Experts of a small language model.
Size: width 128, vocabulary 13568, 9.82M parameters.
Experts: 16 experts in each of 13 layers, a softmax router, a shared expert of 64 neurons.
Training: a variant of Muon for the experts, 310M tokens, 10171 steps.
Below are experts of layer 12 (counted from 0) of a mixture-of-experts language model. Rows are named gate (a neuron's input weights, with its number), up (a neuron's input weights, with its number), down (a neuron's output weights, with its number) and show model dimensions 0-127. Each number is 50 + 10 x the weight over its row's rms, rounded and kept within 0 to 99.
Before each expert's rows: "comes before" lists some tokens at least twice as common just after its tokens as in all text. This comes from a sample of Wikipedia text that the model never trained on. Tokens count by the router's weight.

# expert 0
comes before: " of", ".", " and", " in", ",", " for"
gate0:59 39 38 68 51 59 22 59 39 50 47 48 60 46 40 68 55 70 59 53 63 52 54 53 48 69 60 34 51 61 40 28 45 57 59 52 50 53 51 60 48 49 48 48 43 44 67 46 60 46 52 59 44 69 53 47 44 58 59 49 47 66 52 31 41 41 36 39 66 43 38 38 54 55 55 55 49 49 73 40 61 43 35 59 64 50 60 51 32 54 47 45 43 54 49 41 55 46 60 32 64 34 44 59 48 59 50 54 53 46 38 55 54 46 61 43 51 54 55 55 44 39 61 42 74 71 37 41
up0:46 45 61 70 30 64 47 32 67 60 65 54 59 56 24 43 52 43 50 46 47 47 49 45 69 60 63 34 47 50 54 32 38 37 71 46 46 60 46 55 44 58 44 53 47 42 46 42 37 41 50 52 53 57 42 58 45 56 42 50 34 61 49 46 42 43 23 42 59 55 58 40 59 53 51 44 42 50 48 56 43 58 53 58 50 47 52 56 39 50 45 44 50 59 53 62 49 39 54 43 47 37 58 62 38 66 60 57 46 40 49 43 65 54 62 70 53 54 32 50 55 20 34 56 37 56 57 67
down0:41 63 52 39 51 28 60 60 60 38 45 34 60 54 55 38 64 54 29 46 48 60 44 55 50 36 45 62 63 56 51 77 40 56 44 66 45 38 60 45 61 58 46 56 46 48 55 51 29 66 46 71 49 43 45 39 34 51 64 52 51 40 44 56 61 56 52 56 38 51 63 70 38 49 51 49 52 44 44 47 54 58 58 55 49 54 48 65 76 55 53 65 54 44 51 56 49 62 48 47 32 62 51 42 73 59 50 61 35 70 48 46 44 50 51 26 66 46 60 64 47 50 51 54 47 47 52 44

# expert 7
comes before: "\n", " ", " 0", ":", " 1", " 2"
gate4:46 56 40 57 36 47 39 44 41 44 50 37 57 48 41 56 74 58 28 56 34 62 42 64 52 40 53 60 62 44 61 31 58 43 52 56 27 44 61 53 63 60 53 40 44 59 38 35 60 63 54 46 51 59 39 47 53 39 60 30 58 38 50 44 49 48 57 51 50 53 28 52 42 28 51 37 52 40 58 59 51 53 56 49 56 54 54 49 34 48 52 50 47 45 42 63 51 63 80 52 39 48 47 49 54 57 31 52 50 60 61 50 38 26 44 54 43 41 37 37 26 43 49 51 47 43 55 53
up4:60 39 51 42 53 39 41 40 63 57 49 42 40 34 49 63 53 54 42 67 65 44 52 65 38 54 34 52 42 60 34 43 55 48 51 45 49 54 57 47 37 44 44 60 62 49 51 49 54 39 41 58 28 49 48 60 52 52 75 73 30 40 40 49 48 57 30 48 52 49 43 63 66 49 45 53 60 55 51 61 31 57 60 56 39 38 43 32 65 56 36 37 53 49 28 34 50 55 51 47 47 47 55 67 41 52 42 66 54 64 57 37 35 55 60 57 47 55 63 44 65 51 52 50 61 39 41 66
down4:67 45 45 47 48 40 51 47 39 53 62 46 52 49 34 48 62 62 37 39 66 46 48 70 39 70 49 72 67 60 35 54 53 36 63 55 55 53 51 37 29 40 56 46 45 48 71 39 50 60 48 31 46 65 35 52 41 57 52 64 53 51 43 46 42 59 65 56 39 75 53 45 58 48 52 42 52 61 54 57 49 48 58 39 36 54 36 51 42 47 58 62 63 54 55 67 49 55 51 53 62 40 61 60 63 45 55 36 58 50 53 61 59 54 40 48 41 50 29 47 42 32 63 45 52 60 59 33

# expert 11
comes before: "\n", "-", "The", " The", "In", "|"
gate4:62 52 44 52 42 58 60 56 51 62 55 42 63 54 57 39 44 44 39 60 60 65 46 44 51 67 46 38 39 56 59 68 58 48 61 52 53 64 67 46 52 41 49 41 54 37 45 51 38 51 31 32 29 61 53 40 56 44 47 54 38 62 53 49 42 43 52 58 63 68 43 37 54 58 49 33 42 41 47 61 52 29 36 47 66 51 47 31 42 48 45 57 57 62 68 72 51 32 46 58 57 45 35 61 67 35 61 42 46 62 57 36 60 61 63 59 51 57 52 46 52 57 50 42 65 65 39 52
up4:74 57 64 64 44 35 43 44 17 57 64 56 59 47 56 52 35 51 48 47 55 44 27 41 57 40 43 57 53 49 51 62 60 46 59 63 65 39 66 44 46 42 47 50 59 58 48 51 57 63 36 53 39 57 54 35 46 34 58 57 40 62 57 55 42 40 59 46 55 57 51 61 35 56 42 52 52 46 57 48 46 36 41 63 50 38 53 50 53 55 55 62 58 60 54 51 46 40 24 37 49 46 44 54 60 37 48 61 65 50 65 55 48 39 56 48 49 52 54 69 39 41 64 45 55 28 28 61
down4:52 54 55 47 49 41 43 52 49 49 45 42 52 46 59 78 46 54 46 49 71 54 42 61 56 43 41 60 29 64 54 48 56 31 57 33 47 46 47 59 27 58 54 61 55 50 67 44 68 53 39 60 48 69 54 64 50 56 50 54 63 52 43 66 68 31 62 43 51 43 46 51 37 39 50 49 59 53 60 31 59 46 20 46 76 69 48 56 49 40 56 45 53 58 53 48 50 48 62 38 51 47 44 40 37 68 49 36 61 52 49 56 51 53 47 57 41 52 58 46 55 53 52 56 68 67 48 56

# expert 8
comes before: " the", " a", " his", " her", " an", " their"
gate4:46 39 82 63 46 47 46 36 46 76 45 52 55 54 38 52 56 62 57 51 53 24 52 43 65 67 64 54 55 66 42 41 57 79 54 59 46 48 51 43 41 39 42 38 67 48 64 45 42 46 40 55 56 40 46 43 50 38 44 63 48 43 41 39 64 61 53 48 60 51 62 42 60 42 40 44 47 51 44 46 43 55 56 57 50 56 53 66 57 51 57 36 62 72 44 47 47 49 52 57 72 51 32 44 66 50 49 31 54 42 53 57 46 49 50 57 54 54 50 50 40 54 31 60 49 62 39 56
up4:57 47 60 52 56 34 43 41 47 63 73 53 56 48 40 34 50 29 22 55 39 55 70 48 63 61 46 62 58 57 54 21 51 55 68 47 43 55 46 62 36 55 47 55 46 49 45 46 57 66 65 43 32 65 41 57 59 45 46 56 43 44 49 55 61 65 53 60 39 41 50 37 33 49 64 42 43 38 51 51 58 48 56 51 49 48 40 51 39 53 57 44 45 45 39 49 48 36 68 53 45 60 55 68 59 56 62 27 38 33 48 52 43 48 51 50 56 53 52 32 42 54 46 61 50 39 54 65
down4:44 50 44 31 65 30 58 59 57 43 54 76 45 61 46 64 37 46 57 64 52 45 49 49 40 45 65 67 66 40 58 49 43 54 51 56 67 64 63 51 44 37 44 57 61 32 50 49 63 56 46 36 37 44 64 44 50 28 55 40 44 38 49 63 53 26 58 61 51 57 56 36 68 33 48 57 64 49 44 43 46 61 52 63 48 52 69 40 43 41 54 48 54 43 68 52 57 44 36 59 54 53 41 58 58 44 41 54 41 58 52 55 35 48 43 40 45 58 40 47 61 43 42 43 44 53 61 31

# expert 6
comes before: " was", " is", " were", " had", " are", " has"
gate4:51 49 42 44 58 58 39 47 69 52 68 54 63 51 52 48 71 57 43 38 55 63 50 48 66 59 37 44 50 74 45 59 46 53 48 48 39 41 52 39 75 55 57 55 50 56 45 36 34 43 48 49 58 48 50 51 69 31 75 42 53 46 45 46 43 55 56 68 37 57 60 63 40 70 48 50 48 60 58 48 44 48 65 64 23 41 57 49 60 46 36 62 48 32 57 37 44 54 61 40 52 47 47 47 52 47 53 39 44 36 59 45 34 51 68 56 62 51 32 55 54 46 55 52 53 58 57 38
up4:39 52 60 42 52 67 42 59 46 46 51 72 61 63 47 51 41 60 47 55 44 46 39 31 57 46 49 44 50 55 30 24 65 40 54 54 55 45 47 59 55 46 52 48 51 59 51 42 57 46 69 52 46 64 39 51 40 35 59 57 52 49 42 46 58 46 40 39 48 66 47 47 55 40 52 58 37 31 50 31 58 30 65 69 55 48 62 57 45 55 47 63 36 39 33 57 55 67 43 50 52 28 45 54 73 51 48 58 51 39 45 46 63 56 39 61 48 59 45 63 53 33 59 33 35 54 48 64
down4:52 55 51 32 67 48 56 62 45 52 53 61 56 65 45 35 34 50 44 73 51 29 49 52 49 57 44 45 49 40 35 50 61 47 41 39 62 72 49 57 31 54 38 27 70 55 49 43 47 58 63 43 56 45 56 41 53 48 42 68 42 43 60 55 46 47 50 46 46 48 40 45 53 63 47 50 49 46 50 55 55 44 44 45 46 54 40 51 29 57 50 48 57 54 42 51 64 43 45 53 58 56 64 47 52 59 82 23 48 62 61 45 64 62 33 42 30 48 37 60 40 52 47 57 50 37 39 63

# expert 10
comes before: " a", " to", " in", " of", " be", " not"
gate4:47 41 55 51 20 53 31 42 53 47 51 44 54 40 48 65 50 38 65 39 38 63 46 59 45 55 68 43 67 44 25 33 50 49 40 64 39 52 66 44 46 42 35 45 55 48 40 50 51 33 26 37 50 62 52 37 34 36 47 65 50 56 67 40 36 34 51 46 63 72 47 63 55 52 51 51 52 46 59 36 66 46 48 52 51 51 61 44 55 52 53 47 37 52 56 47 46 40 47 52 65 50 45 64 54 54 59 29 37 47 46 35 47 63 40 63 39 38 55 46 51 50 50 49 47 41 43 44
up4:39 52 60 32 31 65 40 48 57 53 51 61 30 53 54 67 64 52 62 73 31 54 51 55 51 53 61 45 57 48 46 30 55 56 64 63 37 43 48 49 52 58 35 47 38 53 45 59 41 24 49 52 61 61 49 37 35 36 46 54 37 63 36 47 47 46 54 35 58 47 50 67 50 49 56 43 59 45 54 42 63 42 51 42 52 48 56 50 44 46 68 49 45 63 51 51 60 39 40 40 81 59 42 57 36 50 62 61 39 44 53 39 40 52 59 55 47 47 44 47 49 48 41 75 51 49 37 57
down4:55 47 56 44 53 51 56 51 35 72 41 68 58 62 49 46 49 38 59 61 48 41 47 51 58 31 59 56 42 66 58 41 53 65 61 39 42 67 47 47 48 67 51 49 63 47 52 42 62 59 59 56 60 51 66 53 63 61 53 36 48 42 43 74 48 53 49 37 45 65 51 38 43 60 46 36 45 23 46 48 31 65 66 48 38 53 31 54 59 71 65 58 47 41 51 59 67 49 58 54 45 46 50 42 61 66 66 42 55 51 42 37 44 40 65 37 52 64 61 56 51 55 48 56 58 42 46 45

# expert 9
comes before: "|", "-", "\n", " 0", "=", " 1"
gate4:47 57 45 53 46 47 67 57 53 47 37 42 67 46 41 54 44 64 52 50 45 53 65 49 58 43 32 36 30 51 37 43 42 57 34 43 46 49 53 39 45 54 74 54 53 69 43 51 43 38 60 60 63 45 52 43 74 51 46 47 50 64 53 31 59 48 44 56 43 56 69 43 51 69 32 46 45 51 49 50 43 39 61 55 54 49 52 51 58 41 51 55 41 41 31 59 58 40 48 39 45 40 52 73 70 52 61 34 37 59 54 53 48 41 42 59 32 51 26 60 58 60 30 62 42 43 50 45
up4:57 60 49 34 58 41 46 42 51 47 39 40 63 52 36 54 66 50 39 38 51 45 55 63 31 62 45 38 60 46 50 48 48 67 51 33 58 52 64 48 54 61 41 55 66 46 38 65 40 45 58 51 63 51 48 77 42 48 50 61 59 50 52 28 45 48 58 52 53 58 69 41 62 48 45 50 53 55 40 48 32 33 48 69 68 52 59 41 47 29 74 49 29 45 51 46 57 62 30 41 51 43 58 46 50 62 72 40 55 55 50 46 52 55 42 49 41 52 49 67 54 51 64 59 51 49 44 51
down4:36 50 57 34 57 57 50 62 52 46 51 46 63 46 65 60 55 38 45 49 56 61 63 49 66 37 66 58 39 80 55 50 43 41 46 36 59 62 38 66 49 55 60 48 40 67 34 59 56 49 62 47 43 27 48 52 58 62 45 59 38 60 68 49 49 47 51 60 35 48 27 43 32 53 42 51 61 53 55 51 48 45 47 74 65 62 67 56 56 37 50 63 55 56 73 53 49 46 48 56 38 41 57 40 57 61 53 39 62 46 51 68 48 49 56 51 57 59 63 68 46 44 43 48 55 49 49 46

# expert 3
comes before: " |", " August", " October", " September", " January", " May"
gate4:50 47 49 45 62 44 36 59 55 67 45 46 71 55 46 42 57 40 45 43 50 45 45 27 59 39 42 52 72 71 44 56 29 30 52 48 54 54 56 44 41 42 42 62 42 60 46 52 61 53 39 63 42 46 64 62 63 32 65 70 46 46 52 53 56 51 37 49 26 54 49 67 46 54 55 56 68 40 48 59 69 60 55 63 42 54 53 49 49 31 56 53 51 47 59 55 22 48 64 48 46 54 63 46 47 49 57 53 53 49 49 67 56 50 61 47 63 39 64 61 47 45 39 47 59 39 35 46
up4:51 58 46 54 63 57 49 70 51 54 45 54 60 40 53 56 43 44 48 53 44 53 59 33 51 50 51 43 71 49 47 51 47 35 41 48 48 61 48 55 50 42 38 64 66 77 29 56 68 52 65 79 59 51 60 49 53 43 50 69 44 43 37 60 63 38 62 43 38 51 54 65 45 59 47 54 46 45 40 58 53 45 54 48 49 54 47 45 64 49 53 58 55 46 53 65 40 52 44 48 74 59 65 46 42 55 52 56 67 33 58 58 50 42 53 45 51 26 66 65 49 19 50 41 51 38 51 54
down4:44 42 65 57 57 55 70 22 52 38 41 58 36 59 58 61 41 55 43 38 45 43 47 58 59 42 54 42 33 39 51 48 40 58 48 49 45 49 39 54 56 62 57 39 23 58 51 36 52 43 57 43 31 58 51 62 38 52 34 33 66 58 40 52 40 42 63 71 43 36 57 52 61 50 40 53 62 37 53 48 52 71 58 45 51 65 46 45 51 41 61 35 38 72 47 49 61 55 45 60 35 62 56 67 50 49 52 46 31 55 43 44 57 48 54 48 58 47 52 41 52 51 38 57 48 38 39 59